Weights of a small mixture-of-experts language model, trained from scratch on English Wikipedia: width 384, 389M tokens.
Below are experts of layer 9 (counted from 0) of a mixture-of-experts language model. Rows are named router (the router's row for the expert), down (a neuron's output weights, with its number) and show model dimensions 256-383. Each number is 128 + 32 x the weight over its row's rms, rounded and kept within 0 to 255.
After each expert's rows: "comes before" lists some tokens at least twice as common just after its tokens as in all text. This comes from a sample of Wikipedia text that the model never trained on. Tokens count by the router's weight.

# expert 59
router [167  78 141 102  64  72 122 189 152  81 147 180 184 102 108 155 100 115 119 114  81 114  58 119  82 142 108  69  98  86 106 128 179 113  84 146 171 119 118 145 116 104 143 166 146 176 145 182 125 158 119  92 174 100 161 155 145 138  64  76 114 117  42  97 128 180 115  63 147 111 160 169 103 130  78 105 151 118 157 123 112 127 162 106  92 152 111 176  90 127 115 167 134 160 116 142 104 112 137 134 140 106  81 113 127 129 151  46 165 142 118 145 151 120 127 107 124 121 130 167 104 105 133 145  54  95 116 199]
down0 [128  59  95 112 123  99 127 172  78 170 143 186 114 144 107 125 139 137 168 157 112  87 114 191 163 126 172 169 123 119 181 128 140  94  82  99 132  60  61 169 147 185 113 150 159 114 112 148 160 109 125 139 110  97 141 146 139  61 162 128  78 139  94 109 163 188 134 129 101 163  78 157 135 138 110 163 222 149 176 137 116 131  70 115 109 195 146 196 138 222 113 103 143 112 135  83 153  68 126 176 126 114 122 130 125 124 137 148 150 102 145  91 120 144  90 119 124 105 155 185 122 112 148 167  62 111 141 124]
down1 [134 131 108 152 166 140 120 108 155 122 109 145 135 117 129  96  84  95 112 139 129 189 145 146 108  79 150 166 142  66 132  69 130 170 177 121  68 134 111 125  81 115 161 180 110 168 180  89 151 186  90 112  64 158 108 150 106 143 155 120  78 131 127 115  74 115 174 107  80 117 114 171 143 201 151 122  86 174 129 182 177 127 132 216 197 130 172 116 175 152 141 126 191 191 126  76 157 143 101 115 114 164  39  71  90 155 116 153 129 188 164 134  75  70  96 128  82 139 158 145 137  86 156  80 105 131 135 149]
down2 [142 141  94 164 166  65 131 158 140 117  81 106 162  99 153 140  96 103 138 224 227 159 129  63 120  66 141 140 104 126 135 164 154  72  88 108 148  59 153 133 165  52 112  80 109 180 105 109 129 109 107 114 118 164 128 138 170  83 122 141  83  24 135 161  23 157 168 133 104 122 107 151  98 151 128 129  77 147  75 149 141 117 111 170 162 138 101  80  88 114 106 134 134  99 143 169 132  84 160 121 116  83 116 175 128 149  89  98 101 138 132 122 164 179 180  71 148 169 144 137 187 143 124 106  97 113 137 125]
down3 [ 85 140 110 105 147 119 145 154  82 129 114 101 183 179 186 155 134 136 108 140 192 143 121 103  85 136 100  69 117 166 101  65 117  87 117 109 115  97 119 155  87 114 131 169 173  99  79 135  67 139 106 121 179 122 148  80 156 124 161 179  99 113  99 144 137 160  95 139  74 117 116 190 159 151  67 137  76  79 165 142 124 144 161  94  57  90 107 115 153 172 105 110  98 101 128 100 162 126 133 153 171 118 138  81 169 120 105 108 194 155  92  84  95  92 184 118 130  88 114  99 117 149  94  86 118 115 172 180]
down4 [131 101 117  69 104  96 107 139 146 129 176 167 147  74 152 116 133 158 166 123 157 130 144 178 106 149  32  92 104 134  95 113 139 121 160 151 106 133  90 158 108 139 117 135 155  87  43 155 150 163 115 104 168 129 134 145  93 133 173 136 160 135 107  60  88 106 150 100 112 158 122 169 188  86 117 104  90 171 124 106 173 112 157  95 153 144 141 194 142 101 109  94 130 119 116 140 136 177  94 182 165 125 153 119 152  76 137  54 126 115 155 113 165 137 121 130 134 103 106  91 159 152  78  30 135 164 181 138]
down5 [140 134  91 130  98 123 142 121 140 135 133 105 140 121 146 177 112 116 145 229 148 131  70 136 147 135 144 123 100 147 212  89 155 151 102  79 127 108 148 112  68 128 110 157  94 124 167 101 111 121 153 143  97 123 123 128 134 165 160  99 120  41  86 160  86  91 132  85 103 133 133  71 127 148 167  32 109 122 122  58 116 113  98 119 127  99 154 121 154 113 122  97 164 140 112 168 195 119 115 108 114 132  61 142 106 168 118 141 172 184 187 145 137 166 127 157  50 143 180 162  81 106 137 138 109 141 117 114]
down6 [100 102 110 122 145 160 155 136 154 110 113 119  59 120 131 111 155 110  88 110  83  86 158 124  93 106 115 136 149 114 102  77 111 163  99 132 100 160 229  75 137 117 130 132 119 105 193  91 144 143 109 123 133 112 127 136 116 134 120 121 128 116 140 117 134 167 188 144 145 128 164 120 116 168 171 195 129 171 102  97  92 178 103 141 131 149 173 119 103 129 102 141 161 119 106  90 195 149 123  93 143 179 119 126 109 151 102 130 156 161 161 131 122 159 115 108 147  84  98  77 171 167 143 186  96 183 119 127]
down7 [115 135 196  86 139 198 134 135 118 177 120 130 114 113 126 139  83 106 126 104 123 166 108 173 101 175 116  94 136 139  81 117 135 155 135 139 100 141 120 136  73 151 125 192 115 144  86 140 126 183 124 178 155 107  77 169  97  84  84 109 165 159 110 139  98 134 159 155 148 139 107 140 139 147 210 117 121 120 134 117 170 118 118  95 110 159 143 139 147 121 120 158 138 120 158 128 109 117 118 120 100 132 154 105 104 168 104 108 156 144  99 134  43 156 108 134  62 112 123 142 131 141 144 184 124 150  50  86]
comes before: ".", " |", ",", " of", " in", " and"

# expert 60
router [122 129 163 162  91 124 130 166 163 124 106 147 174  58 122 175  59  97 126  75  94 111  78 196 112 156 116  84 112 113 100 129 138 163 159 194 112 160 116 138 122  75 174 156 134 194 170 168 160 139 119  83 168 105 167 151 123 144 111 134 167 120  77 114 147 196  83 122 162 141 107 135 127 164  88 141 138 134 129 134 102 128 150  99 137 148 121 159 111 104 127 189 159 200  83 138 111 137 158 109 149 123 114 110  90 115 146 126 188 133 168 121 160 139 124  98 154 109 154 135  89  79 117  99 104 119  82 141]
down0 [127 112  98 130 108 124 148 155 106 135 144 159  76 124  99 101 162  99 156 118 105 114 142  80 143 158 138  94 122 138 121 104 138 104  67  57 126 117 172 101 120 189 166 128 166 114 153 117 127 160  56 167 106 114 109 118 112 149 194  71 117 187 109 131 100 155  94 137  88 105 130 132 183  72 105 141 128 143 138 158 185 169 133  92 167 117 139 145 143  89 182 120 131 178 117 160 130 166 113  60 108 143  88 182  88 158 147 103 109 187 186 122 161 158 140 113 111 125  59 139 154 115  79  56 139  89 136 153]
down1 [143 119 119 153 160 110 143 143 128 117 170 127  96 125 129 116 120 136 129 131 159  62 134  88 146 139  88 161  75 139 114  98 111 118 140  96  95 148 189 140  63 150 108 162 101 134 146 126 167 122 145 142 143 161  78 136 105 120 153 122 108 132 102  68 116 170 167  92 116 162 129  75 113  90 120 158 119 141 184 103 101 136 145 166 103 140 132  47 168 140 146 162 118  97  80 180 108 123 153  71 151 103 124 182 106 109  63 142 140 160 155 175 128 119 150 139 115  68 132  73  76 164  70 110 144 140 151 153]
down2 [ 80 119 128 131 134 149 118 157 181 101 138  81 122 130 105 197 111 109 110  58 132 102 145 177 143 127 103 132 145 117 115 167 145 147 118 178  71 109 107 138 115 140 129 110 147 132 102 162 119 139 176 134 172  92 143 104 109 159 150  66 127 131  65 148 123 158  95 137 138 128 105  60 138 133 116 113 142  97 130 108 154 114  94 117 158 126 121  86  79 107  76 165 168 139 107 118 156 130 109  92 135 118 139 164 106  82 128  96 113 160 136 192  93 128 128  84  88 135 182 135 169 143 147 150 118 107  45 107]
down3 [105 118 143  73 131 155  86 137 151 133 107 124 152 136 102  85 127 110 128 124 154 130 162 144  98 109 115 140 104 168  84 186 117 180 134 125 138 155 150 136 213  88  84 131 162 123 142 155 173 139 137 127  83  93 180 119 123  50  99 109 115 146  93 174 152  98 160 129 150 130 104 101 152 114 126 113 108 138 144 126 136 132 118  69 152 173 147 144 142 124 126 115  94 139 119 147 121 110 132 156  87  85 121  97 207  90 124 171 109 149 102 132 106 118 116 148 152 203 186 118 136 153 139 105 152 133 122 113]
down4 [127 131 119  84  77 101 144 107 133  86 109 108 128 143 124  97 167 140 167  89 155 147 137  95 113 154 141 146  96 113  69 161  95 175 125  94 187 133 106 120 184 131 100 138 148 132 155 138 139  93 130 111 114 115 173  64 147 100 116  95 180  65 124 132 158 110  68 147 133 131  93  97 154 191 127  60  60  96 131 212 163  93 137  59 163 155 110 111 135 160 158 124 179 124 108 121 115 103 137  86 106 143  81 100 138 142 118  81 155  83 123 154 116 178 143 153 161 171 131 159 125 203 177 173 108 144 107 155]
down5 [128 112 150  95  84 116  92 121 151 137  97 143 140 104 119 166 125 107 114  84 156 145 141 145  80 128 142 121 191  85 137 177 111  71 119 238 155  76 117 122 121 136  78  90 108 100 126 114  62 100 173 109 152 182 143 137 115  92  89 164 116  96 101 131  69 128 138 113 127 192 196 204 114 168 149 130 109 125  59 141 114 171 167 188 107 129 105 212 111  58 130 106 126 107  77 166  90 117  81 134 151 112  84 114 186  98 153 108 144  63 135 114 149 146  85  90 167 125 105 123 119 110  73 149 121  52 101 150]
down6 [160 119 153 174  57 194 103 205  89 189 140 136 129  96 164 146 143 128  80 143 111  99 158 105  53 126 121  98 165 126 146 116 163  91  97 126 108 148 169 143  69 160  95  62 120 126 112  90 145 175 108 130 150 147  91 152  47 156 115 118 124 115 119 116 124 123  87 138 154  81 123  19 132  79 114 102 171 121 165 152 115 104 155 108 137 129 211  93  91 144  97 191  48 102 111 126 148 114 100 105  98 138  55 113 171 155 124 108 106 113 179 111 173 116 137 167 154 187 134 159 112 133  62  71 136 147 152 146]
down7 [131 122 124 103 112  94 190 146 144 103 171  68 123 123 131 124 143 158 166  94  74 118 109 177  85 146 142  94 119 165  99  63 181  86 158  95 132 156 131 142 159 113 125 118 165 129  53  30 133 164 165 120 120 134 131 120 125 139 136  84 138 103 113  91 108 151 153  82 149 116  81 105 108  62 126 137  84 135 122 127 101  99 171  82 142 113 173  89 137  52 224 128 140 166 151  97 134 132 160 180 172 107 135  81 133 125 155 144 101 119 142 100 138  84 123 113 146  84  92 140 127  97 102 111 109 186  73 176]
comes before: " the", " a", " his", " an", " their", " its"

# expert 62
router [133  92 151 175 125  90 140 191 134 122  82 161 173 101 117 151  95  67  94  76 111 121  63 152 117 156  94  86  79  98 135 105 176 131 157 169 116 136  92 136 103  86 148 117 141 150 152 145 101 146 118  88 108  89 148 149 123 158 116 119 138 187  63 142 123 160  91 112 140 117  72 132 137 163  73 118 103 153 191 158 130 126 177 123 148 122 132 158 124  73 152 168 133 149 108 191  93 114 212 146 119 132  57 113  74  99 148 100 142 130 138  84 124 130 141  95 163 121 152 170 112  89  91 124 137 180 152 159]
down0 [ 84 164 144 122  60 139 120 184 103  62 105 140  53  64 151 145  99 142 171 108  95 149 127 211  98  98 108 117 128 124 143  91 139 138 114 161 155 133  91  94 135 107 176 139 104 128 128 120 104 196 158 166 124 206 171 137 116 169 154 127  31 172 174 151 107 150 143 199 166  50 134 104 106 165  89 147 126 180 136 139 123 155  61 156 141 147 176 156 170  94 148 171 146 136 157 152 186 101 107 144 162 143 167 177 155 113  75 121 131 122 130 120  69 116 111  64 109  88 105 187 211 122 177 130 153  97 128 124]
down1 [115  81 158 126  80  91 180 111 150 110 147  80 152 165 160 160 100 102  87 100 114 134 122 116 162 121  98 137 157 151 111 137 143 101 142 100 129  93 133 172 122   7 126 121 136 126  79 123 159  89 125 117 124 170 180 155 160 135 118 163 157 119 114 200 115 149 107  90  92 132  96 141 114 119 162 157  68 134 118 121  97  86  94 131 122 134 104 154 139 173 156 155 181 106 143 152 111 102  55 108 152  47 150 166 129 184 140 127 179 137  90 142  84 151  64 156 119 112 103 157 148 169 110  84 124 140 218 142]
down2 [129 116 118 143 123 125 108  93 155 138  92  63  90 175 171 179 121 157 111 128 194 103 124  90 123  97 112 124 137 195 109 139  89 116 166 145 131 150 100 131 147 151  89 125 107 169 143 107 170  97 154 122 171 145 109 130  55  74  97 187 135 131 136 145  67 144 152 179 119 110 141 105 128 195 115  76 104 102 136 171 136 176 121  99 133 103 150 133  91 117  89  85 117  93 133  51  99  77  74  98 162  72 114 150 133  91  92 108 100 135 137 113 102 110 169 106 126 130 216  36 151 111  89 109 129 133 135 140]
down3 [108 181 143 168 197  76 136 158 107 167 113 109 157  89 138 107 114 119 137 137  41 118 129 137  78 114 154 120 152 128 114  96  72 149  90  37 203 128 172 131 120 134 136  82 139 169  94 129 106 167 179 168 100 135 150 153 131 149 141 101  91 131 134  88 113 133 125 102  82 137 105 113 118  84 158  88 111 127 180 151 117  61 134 183 112  45 170 135 110  79  93 113  84 119 149 150  83 120 200 124 104 104  87  89 131 138 185 179 131 153 133 126  87 115 147 110 138 182  98 110 174 103 111 133 156 127 168 115]
down4 [133 183 167 168  93 150 207 112 175 106 162 139 124 126  84 134 113  95  98 113 124 171 105 169 209 112  90 171 107 135 129  88 180  92  89 131 108 102 131 101 127  93 116  93 129 101  97 119 136 130  79 165 133 161 145 136 104 116 105 119 125 151 166 148 165 165 104 117 138 161 102  93 162 149 124 112 150  93 153 139 109 168 100 130 101 125 110 156 127 169 178 143 131 144 138  84 133  94 135 110 163 170  75 142 123  75 159 158 100 140 111 122 146 144 133 141 177  81 114  94 132  65 197 101  87 110 118 157]
down5 [165 171  86 150 150 145  82 133 153  82 148 165 168 195 113  96 126  99 105 127 100 123 127  88 140 140 195 134 125 102 154 156 224 144  96 137  94 163 150 150 101 169 152 101 132 149  97 126 191 115 101 155 129 110 181  99 129  94 158 136 176 117 112  96 135  92 172  98 175 155 151 145 103 114 189 121 115 134 118 163 107  61 150 146 154 124 138 114 183 149 113 121 135 117 122 175  82 157 182 151 131  73 116 199  25 105 140 154 162 131  76 112 115 137 140 176 179 117 169 109  91 191 134 196  95 150 153 126]
down6 [124 125 138 137 171 107 162 103 105 182 123  56 136 135 118  67 126 150 138  69 116 132  94 130 147 149 134 169  91 153  85  92 116 133 144 195 112 210 148 161  29 180 123 121  92 118 116 166 101 166 146 129  81 116 135 154 139 162 165 131  79 188 154 213  89 133 131 125  95  68 116 128 117  81 111 140 127  70  84 134  65  99 147  86 134 137 108 181  57 143  75 115 129 173 121 115 174 100 126 118 175  94  95  98 182 122 165 144 120 139 124  82 170 114  97 112  65 112 155 129  88 183 115 146  88  93  84 151]
down7 [166  92  85 101  86 140  88 119 126 100 125 158 107 142 166 163 128 120 177 111 101 142 152 176 145 131  95 115  93 114 131 133  97 138 124 102 116 115 109  54 129 147  81 163 111 152 103 115 124 128 139 119 104 115 102 147 168 178 150  63 179 116 123  58 138  93 200 140 124 155 126 157 154  90 139 149 166 147 141 128  89 106 118 152 170 122 119 117 119 132  71  82  76 183 139  84 156  92 112 110 108 104 151  90 117  98 109 159 198  92 125 114 123 122  85 139 113  97 124 126 114 135 179  46 127 175 138  60]
comes before: " |", " ", " %", " Votes", " Notes", " \\"

# expert 57
router [124 103 184 141  59  77  89 155 151 122 108 195 134 115 147 157  88  87 108 104 109 127  98 176 120 153 106 113 152 105 117 137 159 126 136 171  96 133  81 160 100 141 152 193 119 169 135 141 153 146 107 100 132 138 142 207 128 158  68 124 162 160  75 128 145 139 127 117 131 151  80 148  88 136 136 191 158 122 147 113 127 114 176 121 124 144 154 194 122 128 148 175 115 150 118 137 113 139 182  81 152 149  98  80 142 111 134  89 132 138 109 142 164 117 108 102 155  85 160 149 127  54  94 120 122 113  98 198]
down0 [109  90 139 153 123 168 134 107 137 173 132 132 127  89 105 117 118 109  89 192 179  92 139 133  48 170 144 103 103 119 109 148 127 108 129 174 195 201 218 159 139 141  92 166 144 136 175 138 117 128 133 126 133 147 154 199  73 156 100 185  75 166 134 123 172 163 160 118 146 153 163 113 146  56  48  97 132 123 155 125 211  99  85 140 103 121  81 120 155 168 117 154  87 107 110  99 145 174 140 128 118  70 107 129  59  91 173  99 148 159 120 151 169 131 148  90 110 135 138 117 118 116 134 132 138 138 106 127]
down1 [173 140 103  96 114 104 101  92 135 129 196 133 179 141 115 129 183 145 102 210 110  90 110 171 103  71 135 137 113 173 117 142 142 144 153 152 127 107 108 156  73 137 118 161 132 115 157 163 133 102  64  81  54  89 136  97 163  95 125 135 115  78 163  90 130 142  98 177 114 132 167 135 183 139 136 124  95  87 130  92 206 136 155  67 149 190 129 164 102  79 101 172 142 111 127 107  89  94 141 115 123 138 161 133  93 146 142 152 100 141 185 162 163 158  64 125 180  95 115 119 118  90  95 165 121 168 167 101]
down2 [113 133 116 108 143 133 108 178  86 125 126 120 104  95 126 144 120 185 142 103  81 138 101 157 119 130 137 123  98 140 143 119 121  99 109 109 118  79 130  80 167  93 157 182  59 147  97 131 221 126 109 138 196  69  86 135 116 162  85 155 135  66 107 130 180 129 137  81  79 134  96 101 117 101 119  92 160 139  73 167 108 138 109 129  67 109 124 154 147  85 108 149 110 143 102 105 162 105 168 135  91  97 124  99 199 108 105 122 150 113 166 148 160  85 155 186 113  73 121  97 203  47 160 124 150 110 182 135]
down3 [148  46 176 180  71 115 142 180 123 119 119 118 156 158 142 145 181 141 109 119 177 166 176 115  94 123 121 154 234 120 109 131 148 119  84  74 112 101 153 101  93  83 166 157 178 179 100 121 118 116 133 103 142 120 150 152 165  57 146 190 114 162 138 164 142 103 125 125  81 143 129 135 108  61 198 110  88  92 116 159 125 178 128  90 187 105 178  83 211 114 117 126 157 115 161 127  74 162  97 146 111 124 128  90  72 110 146 121 137 129 164 132 108 120 146 135 127 134 109  89 117 150  71 116 131 120 139  80]
down4 [134 114 107 161  90 130 132 156  99 119 104 113 162 151 100 114  93 144 124 150 153 126 127 113 148 129 105  90  93 176 123 114 118  88 120 139 160 146 177 151  88  73 150 132 180 154 182 105 144  82 113 160 139 119 166 173  99 179 110 138 124 179 123 155 184 238 150  81 131 144 130 176 168 149 102 165 112  77  93 152 151 190 144 113 101 166 112 185 123 123 152  24 115 143  84 117 127 105 167 110 164 103 114 124  78 136 125 119 111 154 132 162  87 164 132 143 162  99 126 140 120 136 132 110 109 156 138  83]
down5 [211 100 139  88  72 103 123 119  75 149 190  96 144  75 147 139 147 115 130 125 131 158 182 104  46 128 147  88 126 132 143 128 219 127 116 167 140 120 126  73 197 110 118 136 125 135 131 106 159  65 145 125 138 136  95 176 168 139 114 106 133 128 157 174 115 121 109 141  94 128 119 137 117 135 142 107  71 107 114 152 107 115 130 148 166 173 143 117  80 145 142 172 121 173 107  75 100  71 102 112 136 131 117 107  96 113 112  97 157 113  49 106 122 102 120 142 135  87 112  94 115 143 142 131 219 164 177 155]
down6 [107 137 123 143 140  29 147 127 121 116 166  90 140 136  94  16 112  70 125 121 154 112 145 111 181 155 140 143 158 132 113 111  97  77 109 117 116 159 137 104  88 161 116 123 175 205 153 156  71  79  84 161  94 140 140 120  89 171  86 132  85 155 162 126 136 185 112 138 129 124  95 132 110 118 144 144 128 154 113 105  95 140 168 102 129 116 119 232 136 157 124 130 134 139 102 118 127 171 112 113 167  84 131  86 132  97 130 146 107 149 160 119 134  59 128 152 127 191 157 168  81 152 114 135  34 110 117 115]
down7 [130 109  72 185 126 189 140 141 118 126 111 175 135 133 125  92  72 133 103 120 129 153 148 166 136 125 155 151 160 112 178  38 170  88 106 113 131 146 108  87 142  99 173 134 110 176  97 142  87 127 132 119 136 136  96 121 128 172 178 196 120  80 150 160 148 151 114 128 120 185 116 127 129 109 172 116 136  98  89 191 159 144 131  92 164 140  52 164 142  92 160 126 138 154 117 115 146 132 123 180 125 155 138 100  74 132 118 119 125 133 133  91 145 164 223 134 129 178 159 134 186 135 108  75  62 101 100 143]
comes before: " |", "–", ")", ",", ";", "."

# expert 44
router [155  74 189 147  77 102 192 156 160 117 118 131 159 131 116 182  74  95 101  95 111 106 100 126  97 147 127  82 147  72  95 122 165 176 103 132 137 162  97 175 108 118 171 182 131 165 146 161 176 159 108  96 174 121 162 154  87 140 100  90 141 159 126 174 163 176  98 129 139 194 139 154 107 230 111 132 121 153 137 180 138 146 178  80 163 140 113 179 122 121 143 134 132 120  82 152 122 143 129 131 103 129 115  88  94 123 126  83 130 187 127 141 148 147 151 135 117 126 129 142  73 143 117 111 107 117  85 173]
down0 [134 161 133 126 115 119 171 110 106 220 163 155 184 107 102 118  56 147 168 107 129 133 113 111 143 110 121 100 136 139 212 148 129 136 152 110 130 129 199 201 148 145 157  97 140  78 111  93 113  81 119 125 133  91 137  99 141 108  78 120  86 123 110  97 154 141  88 128 203 139 134 100 125 118 112 170 136 216 141 192 114 122 135 104 117 141 119 137 107 106 108 113  54 126 113 120 124  73 138 156  98 111  85  83 187  90 110  93 172 112 105 155 130 139  91 122 159 211 109 192 181 138  77 111 107  96 149 124]
down1 [101 138 136 100 133 158 113 107 175 135 113 120 155  87 182 122 161 128  96  44 125 151  73 161 180 164 151 115  87 114 152 102 172 133 146 146 113  89  48  41 115 143 182 133 105 112  74 134 112 100 155 127 140 140  44 144 145 139 158 102 117 160 155 100 156 144 160  84  55 128  83 108 108 124 137  89 138 128 133 203 116 133 103 106 165  88 110 156 199 151 111 101  60 154 131 116 176 113 134  55  64 153 108 133  99 183 104 150 120  86 101 114 138 101 141 127 126  95  82 122  90 156 110 146 155 155 104  91]
down2 [ 96 159 109 127  79 135 170 103  85 122 203 110 127  91  90 136  93  84 132 131 167 116 115 167 177 133 139 111  95 151  77 177 115 116  78 130 102 159  72 154 137  88  72 177 113 173 127 141 125 185 190 148 150 207  80 172 129 136 122 159 159 128 159 101 163 137  61  49 107 134 161 117 141 106 152  43 134 111  48 132 168 113 143 116 118 176 152  73  97 119 111 100 148 139 118 133  89 125 143 144 160 137 125 162 203 160  98 201 141 103 149 116  88 178 144 180 115 130 217 159 161 138 123 106 139 130 113  87]
down3 [115 107 146 159 140  38 151  75 138 142 138  96 109 117  77  97 123 129  78 133 159 111 108 132  85  93 147 106 109  66 167 210 111 144 131 102 126  97 122 111 164 121 122 123 189 121  92 105  60 189  71 189 106 112 105 202 174 117  70 161  76  99  68 130 128 158 117 148 120  69 140 137 158 127  92 132 185 129  70 126 122 135 134 120 140 123 112 130 152 120 104 175  99 134 159 111 117 119 139  88 106 138 184 142 136 102  82  87  65 154 165  99 123 148 144 155 129 135  95  88 143 152 144 127 165 142  95 127]
down4 [171 108 115 155  53 169  80 157  94  95 124 143 134 140  83 129  91 133 120 134 135 141 132 185 103 145 134 147  76 177 122 136 103  97 119 177 122 152 127 146 107 115 167 144 119 131  73 142 140 126  98 115 151 126 104  95 107 142 131 121 167  94 105 130 120 121 102 186 160 123 126  53 148 173 103 137 141  47 153 113  92 125 109 108 155 121 166  47 112 106 120 173 144 170 127 112 196 159  60  94 135 199 136 130 131 129 109 120 104 170 106 146 111 138 152 109 100 102 147  63 153 180 109 141 162 134 120 135]
down5 [ 97  96 148 125 156 170 150 109 141 138 107 119 142 154 144  63 119 147 110 133 163 158 144 112 122 126 174 121 108 158 140 153 168 115 187  89  91 160 155 125  97 169 146 151 117 184 148 118 173 112 115 148 159 132 130 127 124 120 162 192 155 127  88 103 129 159 138  49  65  89 152 203  96 116  93  79 102 167  97  48 134 169  77 148 149 101 199 181 140 133 125 149 138 110 123 134  91  95 171 125  94 126 124 114 139 126 178 125 124 181 139 152 162 120  91 116 132  86 120 103  70 136 102 181 102 134 138 104]
down6 [154 120 116 146 123 163 123 175 162 100 140  89 181 134  87 131 113 111 181 165  91 136  77 131 140 132 133 148 122 112  96 151 162 165  63 112 159 126 121 142 114 121 173 121 105 127  91 138 142  87 109  99 181 108 124 162  80 166 126 169 139 114 171 115 107 124 176 182 127  92 110 174 150 143 102 105 117 110  79 107 173  58 109 128 134 167 142 124 187 165 115  75  50 133 125 140  49 120  89 128 103 160 114 174  94  63 162  86 117  91 141 171 129 150 131 118 119 178 153 135  92 129 108 128 177  99 160 127]
down7 [161  78 120  76 120 133 134 122 127 175 179 102 135 139  69 112 165 103  84 130 129 126 124 126 153 105  93 112 124  65  93 108 181 102 156 136 126  87 176 119 124 162 172  88 170 118 112 152 144 183 103 127 168 128  76 194 116 173 140 146 101  64 157 116 130 126 139 117  68 186 106  66 101  90 141 103 156 106  92 119 165 139  82 107 135 122  93  89 104 172 147 151 132 155 197 193 127 137 131  87 134 157 104 120 130  98 171 182 160 151  93 115 131 138 109 130 118 115 173 153 147 143 144 125 171 149  83  82]
comes before: " the", "%", " a", " age", " 1", " 100"

# expert 32
router [ 98 107 130 104 110  73 139 134 149 131 108 149 127  99 105 189  80 113  23 114 106 112  29 180 116 164 105  45 117  88 134 106 136  95 150 114 114 112  93 128 109  92 196 215 151 147 167 156 142 134  94 124 192  98 171 153 101 156 135 111 153 151  73 114 195 130 112 121 153 124  95 156 112 149 112 134 166 118 167 119 146  95 121 106 146 199 100 173 137  95 167 134 125 174 124 111  71 122 141 150 145 144  67  91  79  71 156  57 163 146 133 119 180 133 156 117 133 123 169 151  95 107 129 134 109 159 127 169]
down0 [124 166 134 125 127 196 117 107  22 149  99  96 162  82 166 144 131 174 116  90 135 186  91 177 135 175 109 133 150  78 163 102 114 125 121 150 111 152 172 164 195  97 144 112 152  98 116  49 127 175  70  85  92 156 141 188  97 143 160 139 136 107  72 144 141 130 150 118 137  90 143 111 173 148 169  52 134 117 144  60 125  99 158 155 110 128 126  41 144 146 155 106 141  95 160 126 219 127 106 135 138 112  86 166 129 141 160 115  88 148 136 154 165 164  58 116 147  98 149 123 109  95 138 176 128 101 183 179]
down1 [ 63 115 190 128 202 151  52 118 152 101 149 107 164 136 130 114 144 158 101 142 184 100 143 103 102 149 137  75 106  96 108 124 125 125  56  96 123 142 123 109 133 104 157  78 134 107 171 143 146 144 149 103 173  93 132  85  72  97 158 128 156 110 131 134 115  66 115  45  93  50 155 121 156 100 115 130 138 163 121 160 161 138  69 140 133  95 145 138 122  84  80  61 179 255 102 159 157 173  99 115 114 186 122 114 118 116 109 120 155 136 153 101  96 172 144 147 149 131 156 171 164 144 125 109 124 125 141 135]
down2 [109 113 119 143 115  72 119 144 141 119 200 114 147  50  85 152 122 156 137 133 150  93 126 114  97 169 178 133 225 126 150 121 115 138 117  64 125 106 141  96  83  97  94  97 167  88 105  95  74 133 193 134 129 157  86  90 123 194 164 170 124 150 179 162 158 113  79 103  80 151 150 179 118 101 111 125 100 112 156 172 113 118 101 128 191 166  86 167 146  38 132 130 156 201 108  88 106 191 125 152 181 145 132 130 135 136 165 122 164  99 117 148  78 124 170  90 138 129 124 113 118 136  76 166 170 125 111  84]
down3 [176 179 123 171 130 100 129 106 106 150 147 219 129 136 170 125 146 138  92  76 125 188 132 148 110 106  99 153 129 179 139 131 133 117 184 167 130 101  66 147 107 136 132 122 102 106 169 143 157  94 108 139  85 155 144 112 171 124 136 121  61 120  78 165 122  98 123 108 116 161 107 118  73 170 198  94 174 168 125 120 144  86  82 153  99 124 169 171 106 149  83 101  94 110 128 138 185 140 148 140 138 141 163  94 120 165  49  94 173  99 167 142 194 132 112 174 122 148 139 118 141  98 119  87 106 109 106 190]
down4 [119 143 105 159 129 147 107 181 207 117 114 141 115 142 153 139 162 153 143 156 134  65 124 122 147 132 162 126 106 149 124 131 123 137 143  67 125 171 183 118 130 147 135 119 159 127 144 154 168 151 142 120 113 153 110  92 125 101  70  95 132 195  68  95 160 112 120 155 164  70 119 172  63 156 124 171 132 164  98  95 166  60 121 108  94  64 148 151 152 153  90 178 132 114 139 134 121  81 140 163 134 153 131  86 122  67  79 132 125 107 169 155 131  69 114  99  83  94 148 100 162 148 133 140 158  68  59 107]
down5 [145 139 126 141 176 174 140 128 126 130 138  56 123 129 146  98 138 151 187 151 115  88 178 150 130 161 129 144 137 120 120  97  87 179 104 117 149 116  54 125  91 133 132  90 118 159 134 153 135  85 134 137 170 137 109 120  94 129 118 168 139 183 140 109 130 214  46 148  99 145  91 151 130 115 164 127 180 134 132 185  90 143 107  86 172 116  73 255  88 101 156 174 128 136 105 109  74  93 103 141 121 150  83 106 132 127 192 115 187 129 200  82 168 101  89 146 105 128 117  90 156 149 135 102 143  64  88 124]
down6 [105  98 149 124 166 125 136 110 103 150  90 130 161 157  79 137 175 101 111 104 125 208 113 143  46 141  99 133 148 151 119 111 179 177  76 156 109 126  86 161 149 152 155 100  97 115  89  88 114 108  86 144 166 143  96  88  88 118 130 122 119 155 178 110 104 126 116 199 146 120 131 155 113 124 100 206  99 107  93 145  92  89 169 145 127 121 153 163 126  96 146 124 123  80  95 126 149 134 177 166 103 124 110 177 117 118 129 146 140 181 129 145 174 107 168 138 118 187 123 152 165 146  73 148 120 134 164 102]
down7 [108  91 139 125 101 107 169 160 122 178  77 171 143 156 147  68 122  16 127 117 118 131 185  63 110 132 125 154 110 162  71  95  68 117  74 101 129  72  99 153 133  79  87 114 140 141 124 173 144 138 136 156  88 162 150 168 145 128  96 110 105 120 187 174 103 138 118 128 153 140 147 173 137 161 162  93  84 109 160 174 127 162 115 137 135  43 153 196  72 145 111 159 110 124  83 149 133  99 155 111  77 144 106 167 126 147 102 109  42 132 134 121 131 135  74  79 135 157  85  92 140 168 120  61 120 125 166 105]
comes before: ".", ";", ",", " of", " in", " and"